From a checkpoint of a small mixture-of-experts model trained on Wikipedia: 64 tanh GELU neurons an expert, 4 picks a token.
Below are experts of layer 5 (counted from 0) of a mixture-of-experts language model. Rows are named router (the router's row for the expert), up (a neuron's input weights, with its number) and show model dimensions 0-255. Each number is 500 + 40 x the weight over its row's rms, rounded and kept within 0 to 999. Numbers have three digits each.
After each expert's rows: a language model's description of what the expert responds to. This comes from a sample of Wikipedia text that the model never trained on.

# expert 30
router:487549508464544488552553540454473494506465534528528472464516516464459449451488518445545556442541447541548517480543454534554556543546483543505445479534453461519451556458552476508452497453500539444454522483540547451466465553452459463561517445455481464462461511468528452482519530448455536509542544460551457449555549558535537542526441456493467460441462454539514521449530516541559546560449439547477468521539463445500551542483457480549460453547446546486536551495454555492551451513479440446529450544443451465468550458449526541480546483451524439544556543477530489541461545473557470462445454457553545546488486491446451446545543494492517546446465532458549540553506475547485504554469536449537532476531454485547547472538446550512533459542470533510523556442467489555536480535440456
up3:462503511511507536465504418543525523491472519464549439488540457504449575534482524539476480579533523555394502498458497488512466500456467510525555592514536504473482479513442505498419507522505534455521464484495534490533520499524512482603510519448492530505425452465563491560440509420567500469507471540430458554487463464561506548502470530511515502558470540484487506537485504463502535487548567525490538467494497523443431545482513496391440422483560440482448478523518482478522543528513543553459455473444499422521525538518542467529529470540552497496561473504441462486607602473517503492521512596506520478458457405487461555536552518488476424520505547535484477439449535501473478523515463526415472474428502590485487507509486519451504548458547523480563482439515518531463483512557454
up4:520493501527492511519457440448533553503512534499490472476425469477550569464507437511457540485497423487527581503423519435498487524498547424455545521516513534525555444482520585478603516483485545527459508457493516525523485446508462538433557483476586516482513485505503502517529478522522535441517570535479478518584530479498511427441511472457448495426514518534480500514493515533510519477445559512494480439536508522535456526493624542550502486466513484503506497488536445509523541511415509481507533598512516522468518518495483528408459486557455493443569553504476531485498530529512477593431503527441523465499519522527488498528422491409500430513601505524499383506497523478467410526467507581472556491522509508383435526495512505520406500543467516522520488515533475462446495494492502
Copula and auxiliary verbs

# expert 22
router:545516432480456502563541561486522478525480542467500446461578579471475474447443499471563525503448453515505539482581485496454533452546556495567536515552528442449478475539515488540452488446445524482499452506453555423466468514473479476482485490446466549438439508511439477454502514479490490475518468462522442448535529451509471544506449452557485551453489424378487542457539416490566542526489443522457419538496472504459529534487482474515496498512457492504578472520466524538517536495501483519516446500508520493479504442547548520577526479530534488457496525467580484521522496521540454553550580461468544519507432473426494454508540411444569520468493508515545550570462506452507445470524583487515504414540499465459534557522468575551516491538458492565505546516457539474556483549510500
up2:527472468496557511539511469559420502601443466451491498510400543488546521495548520604476446500533494425481515475507555538517505505431560484479466529453472496519462466497435557546502467438534504537545468449532527433469475495586522571488521541485529478457543498440497475535566428424430502497527411475526481432507498496484518460549536441517553546462520434555502510490457513449512482463519525511460522476507495476443558518411529555501563465480498476540579527426522434538512518519530455514482451505496490503508473430475465507477525564460395502359477530497538446517550500493524511539545516508485496482510446506529494535449475568471507523515435513507511556495509568507545538487541556467542523521549553488514482543509486491515448497503445513480533480528564445490470507447576542
up3:511480553514524504541389408476549489470484481468538538492601541442503451520540436505526495487483465539535538497488473538469446472534525480456531514535447503505546463505424555461492448451507404513517535513543541488542505456462519465560408442588498426491487507531512486501509513476474475540448470535411484460523497558505551521457474502491512513492428421505541539501421508475472570597480450514431478457454553490430538499539547503573550478479499491509500521488554505453498523409533492465523530486432555457460506556536483512555527514460438515484456471492583550497471457460492548464538518518538526484544530492481446554514581503484491538478488438554482541568531529445498480579484429521441489562504446504476584486458529524480465495497564531506500425469480521520527511510522449
Foreign name syllables

# expert 2
router:513538468457492516520551534451541529462469533467573447495468499453481473442525541431501585474483462539573489410551478483547546487562474569480495474513565453516424574497528501567450517471554459445509555439524476462481480538455431448522423425438521499536473505460480433524533525500458534541498547441459444478512507526526454516536466479529452513497442428487499492484542519502547513577443459517436508485477533463460537468465434531535507451512446514539502453524551512504562495453531473469520522541448450485451548470451559542461549498433460518542524524464503492488480539452575460453468478437590542500515545537517516462549449534434503500443482552564540577561486480511504494545460492427568474465471474515555547474477464540508469499494524499496503535511447442542574485484444465
up3:518504576503509549450456436502431510582463555462456558440527522525513494546493515626442528516462451545572481503472543483462460537523498444452484539471481497469498515420495493482514482503508531502575547533446435539463510461549437526512460455489551568559472488495499471430551470462435394474444583557530432534508524522540495559457558536446519510510509529545521449502472508508434488505502559434500461507503514551563550506473535459516471490512531469478471462510484472607521451480486537458469493560517565462507502442522466527467544503507491545569503474480507501459473498573488504407503540530427484486514486492493505403515529523482503567530427502479511397552463492539419498551499535506485455549500435503502505587519450485504470507493478515460525511585518558523495519520505476
up4:546528454456533487497546463486481494443516508541516457533478473489512586421531490490475506450502526496550502531477503483473536461469511515468470486516558396549489536469556473508531452542485497463519501459515495505476422539460555482493532472539501535557615458498553538503457508520539474431463563542491568493476524492514523484449579505515540539503461496575446461471474461523476484512607496513479517468512530542506490503484431419480509456426529434524480548480521550516476495518506454568484467464525550490491535433532432542543469514511496512452500485503453505454507467456474488521433604589520510464532536526448595507486451479562443508488460528519512504397478546455421497566501522559459453431569487502501599479475490467447496493462553528389482453543465546490505477509560556
Capital letters in acronyms

# expert 14
router:521552537493459545510521509439540560466486489461520579418510473427462434455597478473522548475528470549542456550558435489572546541530469541514511478504498529486439475457545507455502496455558491467502556456494544522469471509420441499541515445455495544484492485533527455514589511462445530501504540399571416483545499509546508466535486500486504479445442466557520506479538550471526550511441461509459457461493460461578491545458458470584447422553487494544475543564443547450550470477566475465486480519431506477497564480429536450492486589428530434548538496500506513564474439452551504494487486456482520476457490513482468465533513479483485471485497467515531468534508460522472544523483544452507450501470491506530478465530463548568519456559472554483521518404479525528524448480485417
up0:524463475505497438472489565462492522495523443495510497461461459509463498508545551508483544435475534571428515509441504484507433505550445562499493511500496473456445482440488469578490468500502567545526529500532527532541523535530548452465524531597504506419477526500444512467570449526495563568509492490540470537465489594441519459559476578529472538534482481505495427550567509469504467500528596466511515491472488515666546528561551490458499532479520513489462437522463497492561453455529472529452498502463510546450453487586510504523526497510565536465440548515524520484557477488445443582488525511472499570455487534531497612434512466500507561527490511539514471432513552526500555588456517428508519461469542494496477457471482448497492496436472535497490465466549558512537481558519517
up1:496492419529500521499424505489585437535511495513531562489428472505461488486547473545541566481547518528431472487419516473444458462513452563541546494583490508532449459526488535491584475550477515375493424466500464492481500483504509517477493526523493543508466514514510496524471501528500483556494586488455520516468544560463534535506464551575550417577479526552458483509499505438495556575456635482492536481486515525491461468487503535481508501529499438535515467531488489499557631521516522489499507498535472501483465487503534490473521517470525547493522503551451517490502430565582516489536523503365448422491468563525447504507451501521452518526422484430463483527477526497575460484453545474488529495480488438518418548521495529484523494489532539477529424504542508534440476473527559
Opening parenthesis

# expert 12
router:487551507459542486548552542457460490529450547527532474466517525466454453451496525452541548449551453546553516455540450534551553552539499542493450485534462463534460551463538474528457505447503543447457530465526550448462464549451457459562506448452483456461456512473526451480529531460456533520547542459543458449550547555547528538535449455487478468440451459537525527448535521540553551555459451546495465521539452447485541543471458470551457452549461551499539550495453550485549453504491447450530448548456452480449548460461546552484550474464532454540550547467534495551463540469555468460448457450550553546488482488448461451540550498479504541448456532462533554546507459536488528536454540452546527467545456488542553459540451549515540453546466544511494551450462494552542469538447442
up0:511437555539516584527460482472488482505572493473439449482467485558475470487549524446556527524470490461429455426549545556516481466544567507466532458508461571565528482477540588563541501460485500526454562489449470514523551477486605537535483605480436528512508468571453505546445512498499480505508469554525507500474559522474532485540552426558465616534535480462534488469532445514447502468536519515526518524495476527522508525552549525481473480421520461462507419478531501463444456551497439476486550505561512571543437577476496469439448489516492509525564477505528482511523553544522532477453508486567443443484524474535535528466505523587471511503520543526486480460430408434516538480464485568489518499472484514510602512513528491449524477516505477533461511514561524452521457459440503
up1:476453415571457432502528511559478437490528460460541465528490526569509489523486461484493413527485508457440500535466542478492502437519448581458490520507502504388523570482489528494517505490444472537474550453501549517476481476510608483475540487451535554467510544536511558498440509519493537488564520434527502563444516474437506527452529460434565464542474452537491502505517532443464522512461517464487575526484494539463527584483511492481507509481458482555480468532536463543449448548482498525528518462485480560497488422467498463522546462435516450399529465504523538482455428422504504502477478540464488491478500497547510541510487499521505512561504482573516474413451483499419526518517511540518491496446470505529330488505586523488510496543500570398471536551519518514494555485546551
Function words, verbs

# expert 28
router:489558499455534488533549542458456485525458537527523468464508523454460460449502523447545550452549452553549506461550453528555558559543495539491448487541474458516454550464551472534453502450490552450455522473545551447460464548447457461558502449455493460466453524478532454465523540459467543530551547460548457460552555553539537535530455450483470465448455462535524527449534519545549543553446451541505462521532459448484548543466452469550455453536458547484537549505457559492553453507492439445516445551448448482449542457449536553484540479465524448543551546466539490542466535473561471461447460458538541552487485491441453450541537493483515535441463535462546550545507464538490512545456540449551539470556465481546546464546447549510539454536476535507492547450464492544548464540453446
up3:513446485504572511464433628436474532487578455551404512505478521537540526526496526512540481459524581501447524402523555523515469527520567477507575532503406485535507456495503455484520494541482526525483582552540439592488493560604536512447586533479448526558521449502496552486509439510543529434456491458530556540448495511511572441477539461466475550471534523494501473480518502528484489523528446467570471508482525492478545505525499482497503507512529547499436501531533488529439505488523511489509502521589520528522523508471478403443498479583482473474485449560498477471467526534472538527486526517472498492434534576535473546511535550554484480474437463529395444524431531495468466536513526506454489524517516518504564539468532508494490494464409516488465481458479448511386501491489464
up4:485479561533463529408537511487456470540508495499479559546535474565553523491521468497445492498509515425571448489529541527514431540527484531453455499425505550427491404465455479443553507483465503551518518536489527493466494541587580491543545472489531506446586528466471472551536497532493479563456552566509491519455499523549496522481499491433469470528473513512483488498507563450506519490513498470424536463550528527537532525554519472411479488560549460512473453427542543527500558468532496492528430444612479487534502519535456492521508539584486521431513461490528486543575486498529595526509531549458538465497528515491470518463457458491492518510522512503478469506387451524462450499539530485434542496418570517473556515517510478525492478421445491447496515529496472438402401511469520
Common word endings

# expert 3
router:488547499455533484545555552459472477518460549530534470462509520468457458447504522447539550453554451544555517468544450543551546549549484550500454481536469461525462545464542477534450501452495548453460522472540549447461462563453457458558515449452491468476450518476530447476532538460466539529552547447549455454552551553542530536516449449492470475445453454541524528446532526537551550554448442552496467517536470451484549539466455476550455451549453556490540547504455552491554449508491450443514457540445449487449549457457536554486550473460535452546547546464530486553458533468546465467459452454549544546486479488445460457539542501475517538445458540463541553549505456540489521532459546451539531472549459490543548466544449547514541455536470545507501540451455502539547458537448441
up0:500484543496497412453478481457452554436526478473400506486506449454438539456503493564506493514467589509466512512549524519478481503502446466469540535468491512476526460486505562471508517617493476579410574544453499533506600421594522466525480501518551521534507578521525452504546536484544505520458477539446495484482590445481558523475561478523442476472504502520489411499514485518527516509481554532485432583481509558550510513502520493445431534487476528522487457545518503517531531488499543541507544538451627459535487503510477495540512491513522515593484506445527521454512508507462504480527503503527460491512547533558477545496457527545552541581428438479505507497474445455478554497618441465485439477445541513537517474471608538504510502524518536513549487531502529495494478553480556
up1:524456558442494425430453501549486520492587494500560487473461447518505530462492457669478500491475607514465527522500562460499484494501425552475461446524512444437559512575453498520516519540515455507526490484504455455522541462491502516423527498558533516507493546483466473492502507512486562516500431494560503527471527508494554548467540547537490445461499498491566442557540480525472516471531539489526449429503549504516504513503517440515507471480484536412548546564566499517522515556542578478519542489476498553525535540505488413516575524525604529445483486555461497420530522488512511489535508536540480494507435435520527533508525552499483473524541490523487463523400505561440469606548474557490535537439569551474459489455531510493519533497508497536549424488451544465487509517499473
Non-Latin script bytes

# expert 27
router:557533436428547460445566569452509465588514543534509455486525477464439408479487448439495513455551492535545528476529466528472541548511516516433465450507505454511470499451552538472471442519463495480442500444540537536502427516480465526523470486486536523480481537499560504477523526545453548471414580451529421486545495521530513552538498508495455494539416493509535483425483560551545485512586483515521509471543483475430533551436416489505442451437463526454493459449457495572551477528541440495543479479534489524529571495437536543541515527445508450553456526453420469511444525516538505489481524512529509451477566479443441442522564499522472492552452494482467477504438465444463529455500514500533502454554518490516562426497439527443520459498507514427483440436479499500495428494503479
up1:524469479460485526529440548495497521508435527482539465478494484468524487449547521553445507501547480473463454450525461528441508494475448433504421547446459524512461429486393472559518497512573513511479544472488589520512495445406475575509511515516498510491556469566507424584558532475514435525494518503474514476527503484463434549561618505454531564459447489482597423473429422492454459498542503434548465458496563492527504547496532551462471541548497480494490448509456436595567570519514487518506537522486460517555477518547471541501508512436467485561483514515443553579541529498546476478479556515542519526537503507497494497437486499577506482437526465548508497505448512473530540561449465502515501526427530497517509569548488544543487521459471562484535500527487491533456496498418481
up2:445542556474512548480562576452455527533517543518469559473469539509520434456549437532497442540540493453430466448498427495549531468514522475469476511503559498538464511510418450455515524567484523506645510493560417465498522502486449511459484482444531535468480554479559438511522554451555460522535585482558435420514456522520437479482479459484494579460419437538455542533512545466488573441505605465481511456469433553545535526506498517509495506488519434508504476482524493504492498480465480536515495509457460542433478482488500509593529531470505525515542478497543443445483457506480434456468526545517547392516448495456511495466560483516506485451479466524565472542533487543474494454493461496443435440490443505427558497546489487553515520453461459470493501521493488488553499507533481
Pronouns and relatives

# expert 16
router:473539553468507521573515471453477521489444520445449565485534543517493438487476481457566543462547424510524428527531465520534508499513531529502467457477487528569458535495444532443453451553492504477513573462497525446552534480446459443528435452545513472481471520432515471473534528454463495551487550464517439549550519503492425498571548518520431480417508499483518429520433501476501527500502490520438491553515503486437544547482510488531426565506491516506549565448505548464506466499518530462493486517423474569499527474474551476469522454537458533540518556446490527533517522563492458454476436505524561548560500458485469477476588519576428561554455457507476440525443549465588493444563428486526553479439523437533539474525473516543496472469439540560545522572507507535477515474546443
up0:491456499462479503554557467490507535533469533521546370465446529496485467504505503503528459467535459529490501468455519535523464503460463533545558482549497491497528496524474537500559496481599449520499541489494418501543442424512451480507459518540526397505525514533588507466517525485515568492486447460468513512448511492442427475554589443493553539564583495533523446444582467497491499571522506489498547478502455418544495484558583439571490514552458452527492506470587468520480603491495474470485493507435552526451513496524480492518480491536489523502526469516516469494493506536565478476469545483496491491504468546575495559473481525512522487502434469502457482480545491458515471600523562523503453548501564446549423490525510537519464482516578465486571436502482424558482455531398534
up1:470441475521485528459388522518519523512454607453482467456510473504474494478484581486519541489476424479520522427512494476426485436454471488521488476423500415451551381529532531447477516543439480474439610518503431512494505434496455552523488496485496527505555402489562509509509570513490476549466552460505504543516478438539444552527480522512590470493582472523479491566530499553496535549572593590487507489499438488527483521487507454548494514520507492471533510492484500550450554507486519500466499560454501517461502496568477509488465509515475512510496507523504495523505453501592475517534511549448479490489587500527482510572426489421461471501485491461512519535499469502494444518505488531547532469489576551452481559483505504471446494504484371527470541455541483550575451518496477
Prepositions

# expert 10
router:461559507459535494437563525453451522514522495472501446531506457494507521447510529470517500451460458537493484466477549549532544525544525562518468470492453547543469544457500486461510545517544512512422462481473554540438441566432513511454482495450465467488468574491576510559441466535477565419514600516535470512569482467503536574462471489495412477442459496554479419489527528519537537499468480477501488554580453474593549543444471489525482457425458482469493509528551532419500484450477502506480520504550502503543521421461533525559570428487478499574517500518503474538511508467427491456462542532557541527513487417446459418489504519490475550500544460486492489530455519587477526513491429470469442468459525503575558429560448522534550454544476463494507481528459518519543458537526473
up0:524558435505539556522574475511547482533511504448531463506505477532500463522527478516522472459446490510485469482469526523439461506468513481449507528469503529500556578430550547526551537519562472553449478467484509503521462495454531566490582481448494524551536491514508579570481478526583465520491613454464520537478526489419489473520532507486446528538487527445511474565503561550408458465456474453514522505552428549541499503453548490491493502402489430476484563498525478506510577487504517509526515552548457425520478452493477532525450491499484491552449468536470495515566501533549526599474577551544531477554536476532479505476484423464501486455574505507512556533428447493475490516534446492516486471454537480519564541468594623524526504459451497553475473524505500471541484507388466
up1:474499519471529482480440487546456469485561474546504490475489503455497506524526518466476463517527471475516552470556465465550475517453508478446456542478548427459427394535574445441453392483468536500520451599561530544587510494428536506515534468545486530487495428538430430433517459557487523526489612520514557528464533493511571477461488510506554585515451466490451490507472564485475423488471540496522427536465533526508439476454457518534552508483563502530540519474527500522513487491558485579494461482475472473468543526457463464444477527512487489563464521522517459462492512523563421472535544426471448480496591524528531481507494522531490558528515479491500471531501492551479547513486597459512551501489478522444439393483510507515455478479468470534458545531523450480422453454536508
Quantifiers and modifiers

# expert 35
router:485550505455538488545551535453474490531461544530533468463504516460462453452500524455536546455546452543551513460537442540555551550544495543486453491533461461533451555459536468528448500445496546447455531469537547444468454551444464456561509460455491454465456519471528455482519537464454546529551546452541453456550554563540532542514444452488480460447453459542525529448539518536551545550445446542495458519530456450482552539463453475550454462553456555491538545487449548485549453513489446445517448553449446482447560459465546560479546473471536454543551551470516497550461542478548468462457462456549536551496473487444451456534535495491507546442456532462542552544508458537486523541463542450536538472551453485538550466535453547517539454543477538509500547452458484548546463529444449
up0:522530523494420509490530525520543464570536516504471466491555531522537580552463462646429473418453509483496501521532503458505497559457505516538517508517573555524482535443530508525474469553452518563521460527524510493528643458477463536567481482469432475497496433564435568520513480552474454519431494479529508540494427508521528430522600478534456497551506554525431501488556495499510477471498517519504494436440510547589487474521523509446472450554535415529522454457465488558526481463445535575508536479461487515501484428464541497496456580553494483496458514567522491499462461516487485493551557561469482447504530444530552537484508501517500493481548504499461477472490462528523491504590550453520516530459485464452541514459566439480521557440503545546459550512542468523504511491466552
up1:426487448486531462502498456461494558520503485515520499492532432466498520459525535565482486511478565533449553495510504520435509530480530515435440557462513451480574488561525533498502413536566512544578481463503416491521471540475538553448460438474403494463551521457422566465476478512559462486481500506440594566464540496445496493504535541479524604484454445489501486524471484485479506406503487398520488514413486533457559479522509499486554547484555521605409519485530503463475564508487488542418515453504466521445495545402491537530534474483528468464489488520539482512501518447483528573543552547588471454469518531493484474437459522554549457491497445499530504535512470595417514491545484542500488458557539482483503481522518532519527489489500530562509492523507477505496486544567524
Connectors and directions

# expert 26
router:514546494450549450566477571455538485493455477468447547444456453579469472461508550457476551465561473537502449482541516528547460524538451525509475541486513457444476530461547450493480476456541519431408541465434513419459458477517456516527554442460514520543471443512559506561513546468504542512498542515460525518619568498474547469466556531474486507422449492541460483462550495546571503536459463570544467450488560466527590522521473514554443476564502428461480484535463539541519480530457519441457522560470512444544446490439530545519546489448513490541552492517538563504560529435470500479482445474519456505428505491457457460465458488495503512490507475502477520487516453546482446442555543454542550517537475554555562539445497566500578509509524448523518545519493475527519517484497440
up0:559525482473428512501524531501535544536479547506554510476563499494483498549477498520438495569491451545456511505421546508489484529490507536505533451455469569428491489522549484492442477529484437483446466586533529535584497446498494490513477494478551558499463514509557466491541522482486490503477482482459551570424477462580522499566622482430520432527561532465513505475574457494428463572552449448513525513509538492518443468498533547490553559490527553564441472480575485537497521511498445435542503497484432470437432537500496456504512493582506527496490444521524515478510525493518523481453528416457487518513493536562487543512550524512429416513429522507446454403453479434503452511486553477516502533463530515527550536493497465505453541509359548487517496466538571464471490512477496
up1:594488459437540519517510520481490581526553503542592483515484503562492549481437432545523532514495418517473552497523470441522472486496493549494478476483486456504501459489470504485498509519548473540450495358494495514503477512404496470442500538510482531548503553548499493476475496576600527445458525470470568520509494498425501522539468431486494499541510572438533446455517510519504485595571507507504557442538471458473509464506433524521505556530446471479585455592462514489460467552534532451520502490548446513506494461504566459539483549502592463447544485558462525533555545494496491528498529578494532553539492516514459490531620526481490526488569505455543519431443476484519517479452512507493457562445502474465433474484500453474535520492552549430459451495513505501518471523572535
Line breaks

# expert 0
router:489546507461541491543553549454462490525463546529530475461510520466461451452498526453543550450549454550553518466544449536548549553545494546499451481539468458529454549458547479528450503449506544447462530469540549450451460553449455467564513451450490465467458515469534448480521539462458534526555544454544454456553553560548531537525453462485467464449456450536519524446534520541552543543454450539493467518532459449491549538469454465552449447546454559493535549499451552490551459505489444446521447546446449483452548461454545559478544474463526444542547547465533490549458542468555461460450460453544540549489479494446457451534543501479501546442452533461543550553513470538488517538459541454544533471552461486542548466541445550519544456541474531505497544450463496547542466532447453
up0:433498503442452600476517545433558501476426486497452510525462455469533566457450570558493505548466580451458469470493484508542432483473503481418581507524520483469560466492427568580532491493484529520462519537534425512507477458563553513546516463515581513501482552523584468509484501494529466428457516539435520550424433521516475502449536481530484446577479492422457518493487505571478509482480524491524536491450486482512473492470496556479511485470524473519514481506477483496433515488506555517454481527572522477532489459556464470497510522498517486493488517588513512511505510464497572527547492420450484546554518394495496514481457527578485531522547445488508507405492451456491475496521457527516540552514472519466516539442504377472505590523532463553490512508495522582512503546601522
up1:530497489525484391469520527449391522546514511521453483534555453524531521558492527473419449448514472543489519608469464528475547490475492573504507556425450554537497431499505532471503521534529469542498493547501482505528563381527561500538498561447541504558524501520498483498538449527541515539484493493517618560517495506441509567518495501470460468573509521467463507531448471477519520542484450528480456428481489544488423494504476464496554558525534514533506544477504526541521535465505528544541559513437496445514460463536489565499408524487540427408532521549473520516536495547405464492424547554475556464491475519489515544540443471523446503567494455480467486415491473431429449495450535494475504546517457586481490470436549499483484523471524491485538486429495515486513516477521487
Percent signs, table pipes

# expert 37
router:485546510457532487532552541456458482528463544526525474460513515469461460448489528455541552450549453551553522462545447535553549551548491546495448487540464458531457548460544467525447493452506543446460523471540549444460462555453458466565507452453483461466455517480524451471528535464459539526552548462544454449552557551546523539523448456490465465449445459541521524451537520537549551550454445550497465520539467450480549536468455460552461456552458556480537549502449554486544451505492452451523456537449450472446544458457544552485544476459534442542551551466536488548458545471550461457449457455549538550484480499442453452534548498478514541436457536465541550547508455534488516534466539451546536462552456506542550467544450550521538460540479540509497546451464483553547463527449455
up2:518466538520497510426479516541589527453443461438553564515562460526524521563446425503500516538503535522512477499415437498529506474438487524536530469499513567493549485437488543565579478465513566555500572504486460575456482511563455519428504497559540510481572461494503439516534550500513520497460519517481486490474429474536481557455476522521493461425553501494536522525535502461472470545576522412449531566534565524474583519472554456518515545557520428480424459439520522458439563459499484476477506600512553487484495500493493516528451460517447482540524491490532521517495503481503534491556557503511506498464480561473522541460471504540475478531505539547562459442514531586484536501552451515540537465424499532499466527540507529488551462451452435484412445465440436472530447453538515
up3:592465468492521487459518411478517488526472492486463524497534473460503565530538504546516556504475540454485588506548550480479536538427495514450540546462542543524543508545474511568545476529492501530516499487485550442456561491436555539516584531530474520520541566482515498473452480580555445511536417518550534540407459516550462439493407546521544577433457502508488499566539449493495501435530513489498527507507479557559498555507468530479562487560441475520462453520564416482475513474497485542563468478511522500536410496535500480502628488534434471416472516500484494438468507527494525514528568534442525485482509507572518536425532511528552498483443450541484460463518526500515546489486566501494534531482445435444515486467498444521447501468473467564592467554536481487526506510463506
First and name starts

# expert 11
router:483546503458531486541550541453466482525452539523531467468509521464460447451498526452546549448547449547546520464552449535550547552544493547489448485537462455529452549460544474525448500448503535448464522470533551442454459552450459469558503452452490463464454517475529453479523534460460537531548546458547458461552551561542531541526447462493475460446458452533525522452533519536552555551445448539496466522530463449485549539466453462552453456548450548494539543500452549487544455513484448449525446537451447483454557460455540556485550478465532449544559547465522496549452546470555463459452461456550546550484484493452452451532545498483503542447450538464546549554514458540484528533456545450541541464544458489542551463535446547518543453540474535506497539448460489550543461535449445
up3:496496482526445434473437497470504491479561522505501484514503374526497507532460451490479435574536543487464508508499464506478576495446479550445539483493483452483483430531507534472392550498464518549494468477505543536512547466484556432422548464508489540482541412514473511487461505502496486451494466491488490512509466544518520451482442477547532507557540502519511479541490475508469520474538529401456539523448462556598477518482542546484551436507456455519500424534502448514509558570574535546520527491524529430582486493525484446468441516591453488522470483509484507517498457541565498491460533469440462491517491518473504546449521477520510517539478464575474563521466534611505492525579507577536524548492531471376455542427541466550493513515519491500537493628479489468483491462528488
up4:519452448518532426511492532524508526492497432505447519523514541536493541495579480533547450502455624464500449567493571461453545495513514494500476480575441495524509533487525453453474523495518427543482559552458466529539523551565509503496560474501480504478617482491469443442459482508491563413442451401471460504427509432448495549478513517490500479497432584520435450528496515554512534407505547460464502553493568539466468444538462530516500501477489496460543450526573474512459540528563545494540579512502497505509486507547456545517496518520483452472489513526475528504475485552507492515539432501543496535548519508519421538425558497481533475509554594464455507527540391491509501470473499487468512477472564462476476507502484443454461520505555465455469582523530527492541455524559554
Mixed nouns and pieces

# expert 39
router:486550518461539487525552552452463485528466534528532469459509520462462459457491525445537548449548455549550525460538460522548537556544491537487453498538459455522459550451546486535450496458512533453455528471539548443460472548448455468572512452449506459461454511470530453473527534468460538531554542449557456453559554566541527540514450454482466470445467451529522530448541500532556548546442442535499473517543459449489542545476461469559457460556457549507533547495447558497557458492496441451530441526443439469455549461464544549475547480482535437554554555483524492556463546472554462463446471463540536550468480493443456454540533493488505548447448522462551552552505464534478522542453538447554538467548461490544548467539451548517542457544473527518504548449453489543543464542458454
up2:497448437536515496470436487512546503462554484431470538471442484437528475476556475505534481509437560547447491520516501501509471514476485499455490481483493481517517463547510461453523503561524562557426468480459486500597484485566489525443441524516552498572553436488431508567529532552507509474530544521515569562445487445557549514502539502517504496492487511431487538457483463532404565488442557460512491428476491480496489532573495515482473503504490454546425543468448496563484461389541505519494525509496508543526489517516567494476451508545488474514538458572535497468487429555535516542505431473531513476527607446523577478507495529473512491511458516503418431471530457535444506554522463446501533543414532533516467516489448541562412498482496494470435480567453513448575447491536425
up3:470544543500506502457433477543537465508485474447463489576529502554534527464514450565549492570460435487448552569490493507550527418525502547472506493492532515529474439539467513592474461448465570514483434511589537481472523516494501514480486549584516455467584519491540508496491459487534455491506499564543538461478456530436427518555443527434468502536486523451562528496457505459538493446502556534456561449498489551543531564550454490459482455514462547467550478471456483559484574488556472461479457507529527444565429513525427488521501542451446543541623486506428500449472482482442527496530501484475513438518511448506394445504513429531465413542491469512540476483459470572501506447526521473471511435506510554483462546462465468517451493561524534480508520500490487468487487450532540
Taxonomic name endings

# expert 19
router:485544506464529490537550545460469482528447535522533471461519526446458447449490524448547550454546451552560520468541454532546543551546493542500450487539464461530456547462543470524450497447496547452460529468540547450455460551452459462566511451451490465459449514468524449474520531457458540527552546460541458450552555553542532534512448451490475462443461452536521520448537517540551547551449442549505471520528457448485550530465449477556456453546453561484540550501449555488549453511493446450526449534452447477450548460453543553491539482464532451544551550470528491541462539471548462461454461459548543550481480509443454447531542500484506534449456543466544546551507462540486518545466535450548533463553464487547549465547447547500543455548469541516494548449458491547550458534451450
up0:457463458527519489523488481461463480424560484462454514497527480485517457481492547559576485596458440512510510485480604493446458402481501460537545459510393535479598444474485508516445498497444492529472517491496468500504480481510541544529446538467507485532487487553480482486528507569571451536476439525526434529476524476497470464492499553468527561453485515531443490448527469482474492566522503456492441473512496427447452495502536489474535439475548454512514455499480478515459471456482578534486507437518389530508523449488538445532465510549492523469535444519433426513528472512477514449495547543556530459484542439491599542442498479431551520515548457501404510470516450404519529459503443572543559548516512484525436520456460483444455561479522511520438522482520494481452463494472565
up1:489527451464498527540440501516518433538494459521517499440532502574503565523495470557441522532547523509505496534438544403560517483478515515524571521453529471531472464516463445474547560594495473493531491524471503579500509495480600473471433537550489551506505527519497523495528494553437516465482435533548503592514508490472436537507613557506492539530533460451510466525497524469402558449476526474543480509494538598455541494547552499475439495527488555505465520496470451450538536482494542479523555509558573431533545524481418521537558492494474427493459527519496509497468565548458537486481491486540490447514484520586446565436520493408501466474563490505450547494541530427538460472462527486552480387515500497511458472485504471526503531505538513529492501456510415484512472546459426
Capitalized heads after the